From a checkpoint of a small mixture-of-experts model trained on Wikipedia: width 640, a sigmoid router.
Below are experts of layer 9 (counted from 0) of a mixture-of-experts language model. Rows are named router (the router's row for the expert) and show model dimensions 240-319. Each number is 128 + 32 x the weight over its row's rms, rounded and kept within 0 to 255. Numbers have three digits each.
After each expert's rows: a language model's description of what the expert responds to; "comes after" lists some tokens at least twice as common just before its tokens as in all text. This comes from a sample of Wikipedia text that the model never trained on. Tokens count by the router's weight.

# expert 14
router:175118110120127102078125092167126106171090143119112112138161136125163119102094037112168154139105136188103169166198179137126112129104095172077191143084183139134122118160180183115090209146149168132147074156067169120134113057121106110185125081
It responds to: Years and numbers. Years, digits and numeric fields in lists, tables and infoboxes, such as 1941, 2023, durations like 4:36, and born.
comes after: " |", "–", " in", "|", " 19", " 18"

# expert 4
router:113143110111104086114157136142126105114151156090138122079137106047175115080103154060173115170125088162122083187141078134102085149109121167175091143155163129178128156139060111085117117136083176117164160197112147105118189178131139099049131145
It responds to: Word-initial letter fragments. First letters or pieces of words split by the tokenizer, often after == or a hyphen, such as B(iography), aud, chap, bi.
comes after: "==", "-", " (", " a", "===", " and"

# expert 18
router:164103105136119101085134097187128119159099146110119114121158134116153121106101047106186152135117135188106150162209211091113124139113110173085183136104193140130134131167151171110061231140140180126140063147045160137135106052129116114180126098
It responds to: Numbers and table cells. Numbers, years, table separator rows and first words of cells after pipes or dashes, e.g. 1988, 6 June, |---|---|, held, according.
comes after: " |", "–", "|", ";", " 1", " 4"

# expert 21
router:105092135080108102143128182165106193083107117147060097119109134112127140140078088145104162091146106158113132095125157170122167144119155192140183124162139134048099153105134138122129174178168161121142111155063145120201080092139157096096144104
It responds to: Country and place names. First piece of country, region or city names after of, in or a table pipe, e.g. Mor(occo), Belg, Slov, Hung, B(osnia).
comes after: " of", " the", " in", ":", " K", " ("

# expert 8
router:155091106127134088045120075120127125201071132119119104146153139125162125107105053114191137123102129173107166178183178109137089140111099149085192144104168146100119133161148164104062173151146146137144077158102147083132124084124150105186104084
It responds to: Quantifiers and line breaks. Line breaks, table pipes and quantity words that start or end a unit of text, such as several, numerous, approximately, three, set of.
comes after: "\n", " |", " In", " was", "In", " number"

# expert 13
router:209106094141138091124117116118092117141073158150119133137182105116155122136073071093142156124126149111108134196154160161113090198119181098153171117070123102153115076200112094140020127164136182161136075165123152124143097111159119133129193097
It responds to: Name-initial syllables. Second piece of foreign proper names after a capital initial, especially D, as in D-im-itar or D-ap-u; also single capital letters.
comes after: " D", " d", "D", "d", "-", " red"

# expert 1
router:149163108109125123062159109119126162193108144111114113105146115116135109098115088070153122117144119146127140193158172126130086166152100192139140146171135151073117141130166114102072150133136139133148148154152098090130100097107164098153119115
It responds to: Clause-linking function words. Commas, table pipes and linking words that start or join clauses, such as and, while, with, by, Although, Their.
comes after: " ", ",", ")", "\"", " However", "s"

# expert 12
router:160095088079122123123085141132087177161116110116067088154155070149158132109097147173137127071135100088077128111139101170158078105127157151134135176129086151147124169146166107113118132109142105167142155152109065106090066138119081084125112158
It responds to: Latinate word prefixes. Opening pieces of long Latinate words after articles or prepositions, such as ex, res, ins, eff, imm, in existing, efforts, immigrants, Prescription.
comes after: " the", " and", " a", " of", " an", " to"